config = dict(
    parallel_block=False,
    grad_clip=2.0,
    dataset='wikipedia_en',
)
Below are experts of layer 10 (counted from 0) of a mixture-of-experts language model. Rows are named router (the router's row for the expert), gate (a neuron's input weights, with its number), up (a neuron's input weights, with its number), down (a neuron's output weights, with its number) and show model dimensions 192-255. Each number is 128 + 24 x the weight over its row's rms, rounded and kept within 0 to 255.
After each expert's rows: a language model's description of what the expert responds to; "comes before" lists some tokens at least twice as common just after its tokens as in all text. This comes from a sample of Wikipedia text that the model never trained on. Tokens count by the router's weight.

# expert 23
router [141 158 115 116 168 143 128 136 115 148 143 139  86 125 136 125 112 108 147 152 155 112 132 109 135 122 160 158  86 124 130 118 112 106 136 159 105 181 150 105 129 158 155 130 123  91 134 117 145 119 107 157 120  78 139 125 138 187 147 159 106 145 123 108]
gate0 [128 157 133 149 147 112 145 119 143 139 114 125 111 107 137 149 118 153 129 173 132  82 146 163 135 103 186 130 166 156 173 126 115  77  87 153 112  93 100  91 131 149  87 144 158 101 145 136 177 146 144 128 127 116 106 113 109 200 133 120 164 126 120 190]
up0 [132 154 126 121 136 123 162 118 151 180 115  94 102 129 163 100 123  89 120 133 136 131  74 135 102 125 133 100 121 106 112  92 122 145 136 190 147 143 113 143 125 118 141 103 108 162 132 103 125 125 152 144 145  95 102 142 109 154 144 153 127 126 147 133]
down0 [100  88 125 157  93 137  92 164 119 123 111  73 131 123 132 143 178 110  97  88  96 140 145 111 150 129 109  92 151 108 153 129 126 129 139 162 156 113 135 132 141 105 155 101 129 136 158  99 147 128 130 142 167 149 131 133 148  96 122 127 172 137 100 112]
gate1 [104  94 140 102  89 157  91 158 118 106 122 123 121 125 151 134 129  93  91 141 145 114 114 151 111 126 164 149 103 159 126 134 160 154 120 163 171 101 131 123 162 127 140 103 118 134 113 118  95  67 116 109  89 109  83 129 102 162 152 139  98 127 119 122]
up1 [118 136  87 134  88 146 120 128 172 121 122 154 156 106 141 117  90 132  87  89 132 114 136 129 114 135  86 112 144 153 146 128 140 127 135 165 141 122 137 114  99 135 128 130 130  86 138 167 107 100 109  73 141 131 111 124 128 134 114  89 124 114 132 128]
down1 [145 136  97 164 157 131 159 139 107 127 127 117  80 190 141 149 107 189 156 102  95 133 138 108 176  88 171  80 104  95 119 148 137 128 126 175 135 122 120 114 151 158 142 138 106 134 108 118 163 113 120 151 115 145 131 133  95 138 142 148 127 134  99 103]
gate2 [135 116 160 137 154 157 168 168 119 125 129 173 171 166 135 168 140 151 147 110 103 132 135  87 123 124 157  81 121  81 163 156 110 161 138 106 143 173 137 118 168 118 138 163  77 139 140 151 138 109 142 149 129 108 160 122 128 164 140 104 175 144 114 136]
up2 [150 104 135 140 168 152 129 136 108 129 117 120 153 126  91 141 115 168 151 143 124 142  87 153 100 114 111 124 136 104 214 143 113 125 148 133 116 101 127 131  56 148 129  76 119 115 154 130 144 152  94 168 135 138 105 186 139 134  79 152 142 121 128 131]
down2 [115 132 144 115 132 149 157 131 120 147 175 148 116 138 118 118 146 105 156 151 153 105 109 173  89 102 124 156  69 107 105 116 140 173 140 134 113 156 106 139 115  91 153 154 151 152 118  91 109  93 172 141 126 137 125 111 142 134 114 148 140 143 125 159]
gate3 [133 145 162 156 133 140 128 148 108 117 131 135 155 119 109 139 151 162 134 155 124 149 121 138 138 124 155 104 170 124 127 101 162 129 105 143  94 120 149 130 107 179  96 181 138 125 174 110 126 139 122 157 141 116 153 106 150 154 112  73 117 101 120 116]
up3 [122 123 119 122 107 117 161 120 127 115 157 120 111 104 113 112 168 166 140 109  97  74 116 118 158 124 124 132 119 173 126 136 125 125 145 142 121 125  88 131 133 110 100 146 127 145 137 147 134 135 163 122 170 168 119 102  98 124 118 131 115 148 124  92]
down3 [122 130 123 119 149 159 168 158 139 117 119 170 148 167 104  83 124 139  84 141 105 103  86 121 151 121 153 135 154 119 123 103  84 126 121 120 103 137 110 130  89 143 104  83  93 174 116 112 131 114 122 117 122 114 162 155 177 121 144 154 172 119 170 129]
It responds to: Person roles and titles. Nouns for kinship, office or membership, and first names, before of or 's, such as son, member, President, King, John.
comes before: " of", "'s", ",", " and", " who", " for"

# expert 42
router [ 88 104 125 121 156 144 130 192 169 152 169  98  87 131 127 128  86 128 105 159 128 113 173  92 131 138 112 110  80 100 149 128 138 125 123 121 111 142 124 127 112 101 149 155 120 128 128 110 125 105 137 191 131 132 109 125 123 143 110 142 181  99 147 110]
gate0 [ 74 144 157 138 147 183 156 149 135 119 147 134 138 172 137 140 126 133 128  96  83 134  96 158 173  95 120 132 121 124 133 159 169 147 136 143 113 139 148 148 126 142 150 128 126 101  90 114 132 149 100 149 150 154 158  67 110 119 101 120 113 147 159 137]
up0 [126 112 123 143 117 157 147 103 172 129  87 132 119 108 133  81  74 139 162  80 142 102 130 102 118 141 129 106 130 114 153 113 163  94 157 141 119 130 135 131 131 124 134  95 146 133 146 100 150 146 103 132 118 114 103 121 138 127 164 189 140 109 105 137]
down0 [115 134 134 150 152 112 139 118  88 122 142 149 138 114 113 129 153 124 125 184 163 109 124 147 125 116  94 132  70 138 138 148 139 104 154 126 126 119 174 120 132 183 121 131  97 160 125  98 142  91 189 111 130 139 159  75 163 118 129 151 117 143 128 106]
gate1 [146 127 142 113 140 137  98  97 147 132 112  81 145 138 108 141 128 137 149 142 123 113 127 140 179 147 117 117 110 175 152 149  83 108 114  94  86 127 184 159 116 154 149 159 125  54 155 100 158 134 136 136 122 149 151 109 175 128 100 101 140  83  77 150]
up1 [152 100 165 142 159 109  96 105 163 122  97 137 165 118 115 156 107 152 127 154 146 161 119 121 124  96  96 121 130  89 114 117 133 165 155 140 132 113 118 128 103 116 177 200 111  98 176 103 158 100 108 112 143 113  93 111 123 143 115  87 126 148 161 129]
down1 [135 143 150 115 144  98 134 182 137 119 114 143 149 146 162 136 152 115 167 114 152 179 146 161 112 121 136  97  75 168 129 129 101 134 110  99 112  80 131 143 171 137 113 169 135 107 116 116 125 146 114  79 150 142 124 145 189 162 112 158 158 130 149 131]
gate2 [129  92 135 126 107 158  91 119 129 127 100 101 121 140 150 132 104 141 129 139 160 131 118 119 161 100 137 112 139 111 156 107 129 136 159 170 147 119 144  97 138 114 103 161 138 124  98 152 104 119 149 129 137  89 102 117 141 140 110  90 108  75 109 120]
up2 [144 168  90 142 130 140 117  86  88 134 106  92 140  93 152 135 115 143 130 122 129 178 108 136 149 133 142  99 135 162 117 110  86  97 110 138 155 112  90 151  85  81 111 155 166 117 134 145 132 189  98 148 149 129 139  88 117 171 105 173 150 155 148 118]
down2 [120 111 113 164 117 126 132 180  90 126 106 132 111 120 166 135 128 150 143 123 120 148 120 142 136 137 155 124 127 118 127 127 163 172 113 161 101 141 155 105 141 121 158  73  88 122 109 159 160 127 137 123 118 135  96 171 147 111 118  87 123 164 148 144]
gate3 [106 112 105 170  94 138 154 147 123 166 139 127 115 144 140 139 124 153  96 107  94  97 114  88 161 117 156 122 163 147 112 139 128 118 106 134 180 128 101 108 159 133 143 128  99 140 110 122  92  90 182 159 165 104 146 116 155 166 124 140 136 133 119 154]
up3 [ 85 122  85 127 140 135 140  76 170  98 154 111 131 184  90 127 129  97 131 124 106 123 138 109 120 131 139 108 157 109 118  76 135 144 165 127  74 125 116 128  97 124 153 171 131 135 184 113 130 153 138 153 107  95 124 119 115 126 162  91  96 119  99 109]
down3 [182 128 118 147 164 131 148 176  97 141 130 170 140 121 119 117 142 153 106 162 136 136 148 174 147 118 148  99 139 103 106 104 160 116 119 146 134 140  97 109 155 137 137 142 134 106 144 120 149 154  92 103 147 140  68 129 104  99 100 152 105 147 106 118]
It responds to: Digits and number words. Digits in measurements, scores, coordinates and table statistics, plus spelled-out numbers such as five, nine, twelve.
comes before: ".", "–", " |", "th", "%", ","

# expert 18
router [132 111 104 131 128 116 133 135 132 140 168 122  97 113 146  92 102 112 112 133 147 117 129 112 134 111 145 116 113  99 175 132 134 108 147 140 112 109 133 120  92 114 130 102  97 101 108 171 166  97 114 183 109  95 151 104 150 166 141 173 147  90 122 125]
gate0 [142 126  99  78 151 111  77 159 132 131 152 193 119 133 101 140 106 120  55 189  89  76 157 126 100 136 127 103 160 142 142 161 122 143 117 104  87 105 134  81 130 147 145  95  97 142 125 134 137  70 107 147 162 114 113 132 131 120  97 121 107 173 105 102]
up0 [152  95 153 120 169 175 140 120 134 104 154 117 150 138  82 104 138 142 123 143 130 136 158 154 120  84 117 126 165 107 115  69 184 152 112 131  83 127 170 148 141 152 113 126  90 145 166 164 151 165 120 135 105 139 121  90 124 128 149  99 153 194 128 133]
down0 [115 158  84 130 137 137 120 112 138 141 116 122 125 160 162 121  94 139  93 142 165 127 107 119 119 128 109 153 151 112 120 123 148  73 127 136 112 112 128 134 189 106 126  86 109 144 138 134 119 133 123 141 143 129 117 121 104 109 126 152 123 139 165 118]
gate1 [133  84  79 136 115 105 108 166 101 161 110  83 126 109 158 161 103 150 169 152 121 113 102 132 107 106 153 120 118  83 126 144 128 128  77 114 160 121 138  99 183 101 130  92 131 143 137 120 122 113 125 106  85 104 135 124 144 141 131 171 144 146  88 130]
up1 [131 149 155 156 153 159 128 158 161 159 142 111 187  76 136 146 111 136 124 125 120 114 121 142 141 123 146 106 117 149 149 141 133 153 152 129 175  96 119 129 121 138 111 147 112  93 104 137  85  83 111  86 177  91 127 143 110 120 138 109  93 139 114 148]
down1 [ 88 111 138 121 152 143 112 151  97 155 137  92 156 115  86 137  95 142  99 127 135 133 141  93 124 110 124 129 150 116 131 104 120  97 154 148 150 166  66 149 140  81 117 127 117 174  84 117 117 101 159 135 105 142  64 166 111 113 112 133 141 146 118 137]
gate2 [154 145 155 138 156 144 120 154 116 134 119 118 169 122 118 145 136  66 118 175 147 102 130 164 148 160 151 112 133 152 145 117 122 100 156 127 163 107 109 162  79 113 156 105 136 105  93 149 140  84 110  92 128 111  67 134 123 159 106 129 125 135 138  94]
up2 [120 138 168 149 116 131 136 105 154 104 106 116 127 107 169 156 120 128 169  83 131 151 180 127 153 133 153 137  86 131  96 128 142 152  87 149 142 118 155  90 115  91 162 132 105 117 108 132 152 121 141 141 132 123 129 112 111 130 112  95 146 172  89 136]
down2 [125 141 140 136 117  80 143 155 105  83 112 122 138 136 107 175 116 134 110 151 150 142  99 136  83 124 116  66 155 161 123 113 131 100  89 139 154 135 122 125 126 200 108 142 123 129 129 120 135 149 151 155 120 136 132 107 165  88 123  98  83 129 137 136]
gate3 [150 101 112 145 163 141 142 132 108 129 132 154 138 123 138 133 108 106 173 126  97 136 110 147 114 125 125 111  88 140 149 105 104 133 155  98  98 132 108 151 126 120 140 165 106 144 101 114 138  94 143 118 112 108 148  97 147 171 151 130 164 157 141 102]
up3 [112 151 143 124 136  90 137 121 152  94 146 151 145 123 163 118 125 177 153 139 105 140 129 149 146 139  96 139 135 116  69 127 178 109 119 154 121 117 151 122  72 128 136 106 108 123 119 159 169 110 127 143 150 166 147 108 127 102 125  95  89 113 141 129]
down3 [118 147  75 112 105 103 149 147 125 117 147  94 125  69 179 174 141 127 131 139 122 132  94 122 150 123 132 139 108 154 126 169  84 100 107 107 124 137 117 145 115 118 138 139 200 139 125 131  88 109 154  96 113 174 152 148 160 133 148 123 143 131  69 148]
It responds to: Table cell separators. Pipe characters separating cells in Wikipedia tables of sports results, rosters and filmographies, plus some semicolons and slashes.
comes before: " ", " —", " +", " USA", " Team", " No"

# expert 41
router [117  87 103  88 174 127 146 144 134 138 183 126 122 137  97 121  98 147 103 165 167  95 148 140 117  99  95 125  92  86 147 140 167 138 112 107 115 132 141 121 119 150 144 153 152 116 140 126 161 111 142 126 143 125 118 159  97 157 125 152  99 112 102 111]
gate0 [120 130 119 164 151 101 154 137 104 167 119 179 115 129 108 157 147 128 110 134 171 132 131 117 178 131 128 174 157 157 129 183 143 156 105 139 151 107 127 120 102 130 125 129 142 117 130 130 141 147  81 132 136 138 109 107 122  89 122 140 140  67 126 170]
up0 [126 161  93 104 137 114 128  87 147 174 187 108 111 134 127 107 159 120 100 107 156 128 152 130 151 132 174 137 125  99 133 133 110 168 166 100 141 145 133 144 134 108 117 144 103  80 109 197 136  94  93  69 170 111 104 115 132 111 146 136 113  97 158 137]
down0 [143 121 148 131 119 132 143 167 120 136 107 150 109 126 124 172 141 130 131 105  98 138 153 178  98 136 140 103 114 159 145 147 110 156  87 174 135 129 126 136 121 119 123 119 108 133 142 163 121 132 109 145 128 141 134 135 133 127 123 111 175 117 147 110]
gate1 [128 101 180 133 110  92 157 102 125 156 117 112 155 116 140 132 125 109  94 146 139 118 112 145 128 163 154 115 138 125 135 144 106  88  85 172 153 153 137 120  97 161 113 159 120 120 133 138 111 127 160 139 125 114  80 123 129 118 153 133  99 178 154 128]
up1 [128 169 193  90 142 146  79 119 106 161 165 148 162 115 135  95 130 126 151 118 163 129 138 114  63 134 149 125  90 150 130 138 157  85  94 132 129 123 107 117 145 151 135 117 126 136 140 131 157 101 132 142 143 138 165 110  94 144 154 142 153 140 135 130]
down1 [117 132 165 105 157 121 108 134 104 152 147 104 113 128 143 163 106 115 147  49 121 172 113 185 136 137 134 170 119 148 131 127 119 171 131  76 113 103 147  89 139 129 123 127 109 140 124  98 134 143 150 111 152  89 123 112  77 123 129 131 137 116 172  77]
gate2 [156 150  98  95 145 104  97 153 133 104  94 153 108 119 126 124 156 197 118 157 186 136 135  99  96 121 123 162  92 136 138 124 135 184  97 132 117 132 169  89 124 123 115 115 110 115 111 143 106 127 108 146 156 157 114 134  78 128 168 117 126 164 127 164]
up2 [125 143 137 166 128  72 130 124 123 122 131 136 132 125 103 163  92  73 136 123 123 145  62 137 141 128 137 144 137 161 107 141 140 100  78 142 164 143 122 146 143 160 137 104 131 143  90 100 149 125 165 100 143 143 132 147 136 132 120 155 102 104 122 166]
down2 [114 135 153  88 143 127  92  78  81 142 127  92 103 135 133 132 135 105 129 154 140 127 130 157  95 118 162 103 123 146 140  89 137 136 117 131 106 128 115 151 116 127 112 138 100 102  66 115 136 147 104 143 174 132 110  99 141 102 118 115 163 137 166  77]
gate3 [ 85 126 128 140 155 115 141 136 100 115  83 105 148 144  87 122 133 115 158 128  96 141 121 153 193 122  81 137 154 132 126 150  93 134  73 157 140 106 144 116 146 151 125 123 140 138 155 151 129 155  99  93 103 177 105 164 154 100 108  91 102 138 155 121]
up3 [ 85 102 129  78 114 123 109 156 123 143 122 128 151 146 101 114 168 102 150 159 110 148 122 118 171  94 146 136 140 119 178 121 110 130 151 105 110 171 110  74 140 138 135 152 119 106 132 160 137 110 124 115 100 119  71 153 129 111  89 126 108 128 101 116]
down3 [142 117 136 118 133 131 116  93 120 139 126 141 165 123 180 186 121 116 130  87 129 139 162 139 149 135 138 127 140 140 156 140  99 107 181 150 112  78 116 106 108 109 103 128 158 118 114 104  92 114 126  95  95 117 114  78 125 104 141  98 144 156 118  85]
It responds to: Verbs and participles. Main verbs and past participles after was, be, to, such as used, published, described, led, and their ed and ing endings.
comes before: " the", " by", " to", " a", " in", " as"

# expert 24
router [118 113  96 100 124 129 139 123 143 150 134  99 127 156 122 120  70 100 122 161 166 128 161 151 127 157 121  78  69 106 121  99 137 146 125 107 136 175 123 122 123 153 155 130 107 109 149 155 103 129 152 161 115 118 124  65 102 142 114 156 133 110 117 121]
gate0 [159  97 154 104 135 144 138 127 131 124 154 130 144 137  85 148 138 113 137 108 116 124 135 109 129 101 123 134 163 152 149 108 128  79 157 148 148 109 153 102 108 109 134 107 167 141 178 135 108 103 128 122 145 136 134 116 141 100  87 150  95 119 122 114]
up0 [117 147 103 126 113 133  98 105 145 113 133 155  99 143  98 183 122 118 144 113 127 171 120 152  78 154 112 132 149 173 157 146  78 120 161 161 146  82 184 143 129 137  54 126 108 134 157 127 138 136 140 125 121 130  84 109 142 129 123 101 120 133 126  87]
down0 [124 120 126 168 103 117 113  97 148  51 134 151 159 162 171 130 136 131 126 147 117 129 115  96 112 162 145 173 140 131 114 135  67 140 180 121  75 168 149 138  78 140 105 107 111 112 100 159 166 143 134  84  96 137 133 109 128 150  97 109 116 122  95 157]
gate1 [104 106 158  68  88 111 125 125 109  90 139 156 124 108 148 146 136 141 150 130 145  78 136 141 129 144 125 135 152 124 145 128 141 142 127 143 131 141 131 109 125 120 119  82 125 177 128 119 154 126 122 167 166 155 111 123 127 115 130 140 118 166 141 161]
up1 [145 109 167  99 143 121 139 101 112 121 122  86 122 128  91 105 115 135 136 189 170  87 124 134  99 102 121 107 158 111 117 128 141 160 141 146 145 120 180 173 135  62 157 173 125 135  78 161  98 125 135 139 145 111  71 145 143 122 160 159 106 116 106  94]
down1 [164 107  95 107 164 172 145 127 155 158 116 112 114 124 147 113 152 136 109 126 180 123 138 124 150 115 153  87 107 137 116 168 153 157 137 112 100 163 138 119 154 150 123 153  96 112 158 104 149 101 129 152 128 122 122 136  95 137 120 119 132 110 160 112]
gate2 [ 81 185 104 127  76 146 124 105  99 111 143 125 104 152 173 131 125 113 140 118 135 120 135  89 133 122 126 141  91 126 159 127 114 108 141  80 133 115  80 132 141 151 129 150 100  83 144 130 120 115 114 133 161 158 119 122  72 102 162 157 114 180 129  78]
up2 [125 133 126 113 172 108 165 131 131  85 107 184 179 139 123 121 144 123 169 121 120 145 105 118 188 155 112 115 181 115 113 146 114 187 135 117 141  94 122 130 146 112  94 155 161 120 142 159 121 165 128 117 159 161 128 157 125 153 125 131 164 146 134 114]
down2 [108 121 109 115 141 153  90 145 109 151 192 115 123  84  87 170 187 149 116 156 101 100  87  85 125 110 124 103 130  78 125 145  96 148  97 159  81 107 143 156 150 131 155  94 147 157 120 140  96 118  93 144 113 119 131  96 115 175 157 120 134 116 141 163]
gate3 [136 139 129 123 144 101 141 135 100 113 103 123 175 138 117 143 125 129 141 109  88 162  91 149 129 145 118 130 156 105 103 101  99  74 119 115 159 103 120 153 155  89 114 115 109 151 104 163 148 145 114 147  69 162 148 115 121 139 123 122 120 122  64 148]
up3 [123 126 137  94 135  77 189 137 117  96 114 128  94 102 129 144 143 111 153 176 117 156 138 160 158 125 149 111 151 146 129 143 139 102 103 127 128 140 122 141 156 138 145 172 108 113 138 126 110 129 137  73 150 135 160 126 132  82 129  82 187 120 116 150]
down3 [124 144 108  91 104  82  89 159 118 175 137 144 110 123 152 121  92 126 101 151 142 114 167 108 174 147 147 117  77 140 122 130 120 128 109 140 158 130 131 130 129 126  99 148 107 119 120 140 132 121 107 113 102 112 122 121 140 128 114 127 102 135 132 108]
It responds to: Prepositions and conjunctions. Prepositions and clause-linking words in running prose, such as in, of, on, during, until, when, before, by.
comes before: " the", " ", " a", " his", " this", " their"

# expert 63
router [107 112 152 101 131 167 138 135 154 132 152 113  94 106 145 130 114  94 114 121 128  93 143 121 109 132 105 116  99  42 135 103 166 105 103  95  96 134 138 152  98 125 139 165 175 116 153  95 152 111 125 140 103 133 107 144 104 155 126 143 149 142 125 119]
gate0 [137 107 159 134  91 128 174  91 144 104 120  59 130 127 130 128 149 145 125 116 177 181 179 128 161 148 118  90  90 160 143  99 100 137 141 116 132 120 150 127 139 126 125 108 136 123 131  86 107 142 131 137 168 143 148 111 139 133 116 138 161 132 102 110]
up0 [145 115 102 136 168 127 116 120 126 130 171 156 115 164  96 113 113 143  92 115 134 103 178 136 141 123  64 139 156 172 126 130 125 121 150 108 114 144 110 123 119 145 151 149 109 116 102 170  70 144 103 163  94 172 160 139 156 147 109  76 166 154 159 117]
down0 [116  89 147 143  83 118 147 115 145 142 131 137  92 133 114 155 100 119 111 124  91 108 123 109 141 167 160 133 182 144 135 147 154 105 160 136  92 100 140  92 147 143 150 122 118 142  90 125 140 123 136 138  96 154 123 121 101 135 120 181 148 122 117 136]
gate1 [127 139 132 144 136 122 169 142 145 133 119 156 134 114 136 114 123 129  69  66 138 155  82 114 127 111 134 106 118 137  80 107 114 126  98 151 126 112 137 116  95 118 131 146 127 128 165  99 159 132 137 112 164 141 119 123 170 173 119 122  98  78 125 144]
up1 [112 137 126 157 173 113 169 171 139 162 133 124 162 109 124 127 111 123 143 145 146  90 105 128 154 135 127 144 126 114 159 169 115 143 128 125 106 136 114 159 107 140 123 119  93 120 164 171 126 138 115 119 168  97 130 142 153 109 111 126  89 119 119 125]
down1 [ 87 132 118 108 140 112 152  81 135 111 108 162 113 134 107  78 141 140 140 149 108 184  81 138 127 153 125  87 145 120 135 118 163 130 120 128  92 136 116 154 140 176 149 106 132 131 117 138 135  91 141 113 157 146 152 158 124 113 106 113 160 138 106 103]
gate2 [167 101 132 147 125 103 154 170 154 112 137 134 115 137  94 121 110 130 157 130 101 112 104 125 145 141 131 147  97 134 137  93 145 161 153 126 113 128 132 122 101 109 148 113 117 103 144  89  88  66 169 153 121  99 133 112 116 149 139 139 148 130 142 128]
up2 [ 77 145 124 131  99 103 142 139 162 103 141 102 131  92 141  98 138 109 146 117 124 154 133 149  95  94  99 158 130 156 102  74 138 130 147 140 133 191  82 117 162  94 142  93 122 154 106 146 144  92 126 127 145 114 158 110 108  91 102 104 158 118 160 134]
down2 [167 116 135 151 115 142 130 117 119 101 145 104  95 175 137 162 117 122 105 106 107 137 102 144 106 178 137 133 128 110 118  73 106 138 105  75 156  99 126 152 125  94 112 113 121 118 119 166 147 136 119 163 126 101 115 129 137 131 159 105 107 135 133  80]
gate3 [146 154 134 153 106 129 162 136 120 140 134 111 105 116  72 147 147 121 136 147 116 142 132 109 103 132 147 158 148 120 158 143 107 142 143 146 132 118 124 153  90 171 154 162 134 114 154 111 194 159 152 134 105 127 113 144 136  95 122 125 135 130 134 113]
up3 [118 111 119 114  80 159 133 154 138 152  95 121 117 151 109  89 173 108 131 113 122 154 139 131 126 112 122 133 128 153 116 152 138 152 145 153 101 139 115  82 109 152  99 150 131 130 105 116 148 173 168  84  79 106 127  86 157 136 147 188 101 125 119 109]
down3 [110 130 157 115 153 106 161 115 115 155 135 185 123 171 154  82 109 156 165 110  75 122 141 145  79 108 137 142 116  82 145  92 141 163 145 102  73 140  99 134 137  73 137 130 129  93 153  97 100 171 142 145 127 121 121 110 183  84 110 167 129 158  85 158]
It responds to: Table cell pipes. Pipe separators in election and sports result tables, especially after Turnout, Majority, or scores, plus equals and colons.
comes before: " ", " —", " .", " $", " +", " −"

# expert 45
router [116 117  99 132 128 151  95 148 128 173 138 102 126  96 135 122 104  90 107 156 135 132 140  95 151 132 114 146  92 107 155 119 170 171 100 163 122 148 103 138 104 142 174 144 157 120 105  99 115 138 128 177  99 110 124 120 121 144 104 142 152 103  98 134]
gate0 [ 81 164 119 128 141  89 132  86 108 112 184 141 129 160 141 107 105 120 143 118 180  91  90 152 101 123 114 151 148 125 174 111 109 134 142 143 156 112  83 169 154 135 114  86  99 119 119 137 120 132 142 145 107 148 148 108 150 139 172 158 112 149 142 145]
up0 [199 164 123 137  99 166 128 140 141  88 137 131 126 170 115  94 132 152 153 134 132 165 162 111 136 154 102 121  96 152 102 137 121 119 133 140 144 116 134 113 165 154 150 139 142 154 119 121 131  67 149 141 100 148 100 135 140 100 112 148 114 138 113 100]
down0 [144 133 103 147 129 164 142 124 148 108 141 157  95 147  80  94 119 164 116 132 112 106 102 118 118 146 171 121 130 164  93  70 104 133 124 141 150 136  88 123 157 154 107 106 136 130 156 165 119 166 149  88 118 146 130 161 143 127 111 141 122 131 139 157]
gate1 [139 136 150  98 142 125 144 139 117 151 148 112 155 161 112 143  95 154 145  82  84 134 149 121 171  79 122 100 120 146 146  57 144 142 101 118 114 119 150 105 148 171  78  98 119 125 149 109 120 129  95 181  96  99 170 161 107 139 147 127 129 151  65  97]
up1 [176 163 124 133 175 134 122 125 139 118 133 111 169 108 128 120 145 112  89 104 100 157 147 126  99 158 135 130 144 171  85 137 114 142 159 112 103 167  82 114  94 115 162  76 119 116 176 151 157 146 168  86 129 119 121 117 139 147 125 161 123 119 132 110]
down1 [ 96 138 153  99 131 145 134 141 165 139  97 163 169  84 104 137 144 139 140  76 135 137 108 114 128 149 160 118  81 143 108 148 110  86 127 139 117 150 137 148 121 134 136 116 164 144 170 131 152 167  79 164 123 120  99 130 103 170 136 149 103 148 159 100]
gate2 [139 167 152 170 112  97 108 163 139 108 178 132 165 117 140 118 112 126  94  98 136 117 129 144 108 126 117 112 151 128 129  91 134 137  97 102 114 122 171 130 140 117 118  77 148 140 111  97 173 126 122 115 126 116 138 110 103 174 160 119 124  81 161 117]
up2 [141 137 119 109 161 165 123 109 146 114 134  53 148 122 160 131 122  88 118 104 138 108 200 114  53 148 141 121 126 114 143 150 105 110 183 142  89 129 117 131 142 114 117 140 120 123 126 164 129 155 158 140 142 172 106  92 135 114 134  80  92  67 132 146]
down2 [131 110 105 109 129 143 140 115 162 116 170  85 115 133  82 126 153 104 111 142 137 145  88  93 157 155 160 104 132 159  82 132 135 138 143 121 142 137  80 128 133 133 100 134 143  92 132 116 139 127 135  95 106 114 141 161 124 138 159 127 100 109 117 139]
gate3 [138 167 120 163 171 112 195 128 100 150 128 136 133 119 109 136 131 133 130 122 169 124 127 118 163  96  90  97 148  96 116 149 143 131 171 117 104 134 124  71 143 140  89  89 148 170 109 157 137 129 124 169 101 145 149 123 125 165 132 157 172 123 158  99]
up3 [119  83 117 155 137 123 126  97 112 163 121 154 135 115 121 166 164 139 162 148 146 132 127  76 125 129 123 161 133 120 138 150 111 145 123 143 121 129  95 126 140  97 141 116  97 117 133 101 128 147 165 129 134 135  99 171 109 118 127 164 114 121 128  93]
down3 [121 184 117 123 125 162  83 128 114 136 107 129 117 147 116 167 140 133 144 162 126 113 124  85 144 153 122 141 106 139 114 135 186 114 119 118 128  92 152 132 124 113 123 136 152  77 110 109 126 137  91 132 136 121 133  94 138  84 116 145 100 109 161 146]
It responds to: Personal names and surnames. Surnames, first names and name endings in credits and biographies, e.g. Smith, Jones, Thompson, Grayson, Jack, Justin.
comes before: ",", "'s", " (", " was", " and", "\n"

# expert 32
router [113  88 142 107 199 136 128 135 119 121 154  86 136 126 138 136  78  87 114 141 143 107 147 146 115 103 131 124  80  92 133 125 157 156 106 123  99 158 131 128 112 138 127 164 139 109 134 133 167 115 122 166 123 116 155  96 112 131 137 155 130 103 148 120]
gate0 [133 110 143 131 138 106 122 137 113 115 178 135 133 107 145 137 108  96  98 108  93 144 145 141 130 135 125 131 113 136 157  82 146 110 127 121 138 127  90 151 147 107 147 169 124 122 123 135 133 131 128 133 111 101 137  83 143 122 112 131 134 112 125 145]
up0 [130 135  78 123 102 102 120 131 129 156 149 130 104 151 129 115 156 122 120 152 136 102 119 134 158 124 150 129 162 160 128 132 164 109 143  95 114 133 146 156 127 174 113 103 121 127 118 117 115 142 132 137 160 155 149 132 135 106  95 128 157 143 185 107]
down0 [112 118 118 151 164 153 144 118 114 113 136 142 130 140 145 101 104 136 126 135 136  92 145 144 197 116 112 109 163 139 144  97 117 123 126 117 149 101  98 128 129 133 118 109 139 138 122 150  88 177  85  89 131 124  93 147 128 176 122 172 110 145 131 153]
gate1 [129 128 117 102 115 111 176 107 144 142 157 127 116 135  86 143  92 155 144 168 177 110 106 132  63 113 113 149 131 130 132 133 103 131 126 125 129 126 131 105 161 118 103 165 132 111 135 118 166 116 139 113 135 146 113  95 144 115 139 119 131  75 113 127]
up1 [178 126 126 159 148 146 153 137 112 136 137 146 141 104 129 162 199 135 137 158 170 115 118 129 148 110 126 101 126 114 115 113 135 122 159 147 121 160 135 117 199 131 114 118 106  95 140 148 161 128 143 121 141 155  96 115 127 118 133 120 153 143 124 114]
down1 [143  99 137 144 138 134 156 146 143 156 104  84 171  96 117 125 151 138 106 128 113 128 160  98 139 166 123 122 108 107 136 120  88 121  91 153 117 140 152 112 132 164 129 132 110 137 160 110 157  89 154 133 120 133  92 113 147 127 101 121 136 136 137 125]
gate2 [101 129 129 153 166 146 145 120 145 132 141 160 140 121 111 139 112 130 139  67 159 136 108 114 143 128 117 111 122 119 144 146 156 109 164  92 143 120 150  87 155 125 143 153  91 119 185 150 110 118  97 134 160 106 116 151 119 154 140 114  84 157 150 127]
up2 [ 89  94 163  65  99 102 146 155  97 142 158  76 141 146 158 170  97 159 112 163 141 132 108 146 148 100 111 123 144 102 105 112 141 100 164 122 140 138 107 121 144 125 128 157 155 145 189 101 146 133  94 177 186 116 104 175 132 126 150 154 135 121 160 131]
down2 [168 120 169 132 132 154 104 110 144 166 131 130 153 147 127 128 148 111 117 159 139 146 147  76 116 158 101 125 172 167 156 102 108 113 114 110  97 101 140 118 162 137 119 143 194 110  82 113 172 112 129 107 146 123 136 140 132 108 108 139 125 128 134 120]
gate3 [109 149 135 103  96 120 121 119 111 120 133 132 129 126 165 135 112 117 106 123 144 135  86 175 111 109 136 128 116 128  78 136 149 118 169 109  95  84  92 174 114  99  90  98 126 130 119 168 164 130 141 110 162 127 128 149 172  96 106 128 110 133 107  71]
up3 [ 78 126  87 103 111 113 146 114  95 117 107 125 150 136 101 136 141 145 126  98  82 132 143 101 120 126 133 158 120 144 104 190 143 134 148 145 161 129 160 168 126 118 110  99 116 146 111 150 126 113 109 139 121 136 140 172  91 139  77 136 123 113 108 141]
down3 [ 87 182 106 179 124 109 140 124 120 164 122 163 156 129 123 119 127 149 146 119  83 155 118 106 104 118 154 132 115 132 153 108 143 128 175 138 113  93 114  92 160 112 165 117 141 116 128 124  90 117 119 164 130  98 140 106 108  92 107 157 140 143 117 156]
It responds to: Plural noun endings. Plural suffixes and plural nouns for groups of people or things in prose, e.g. -s, -ers, students, individuals, singers, forces.
comes before: ",", " and", ".", " of", " in", " were"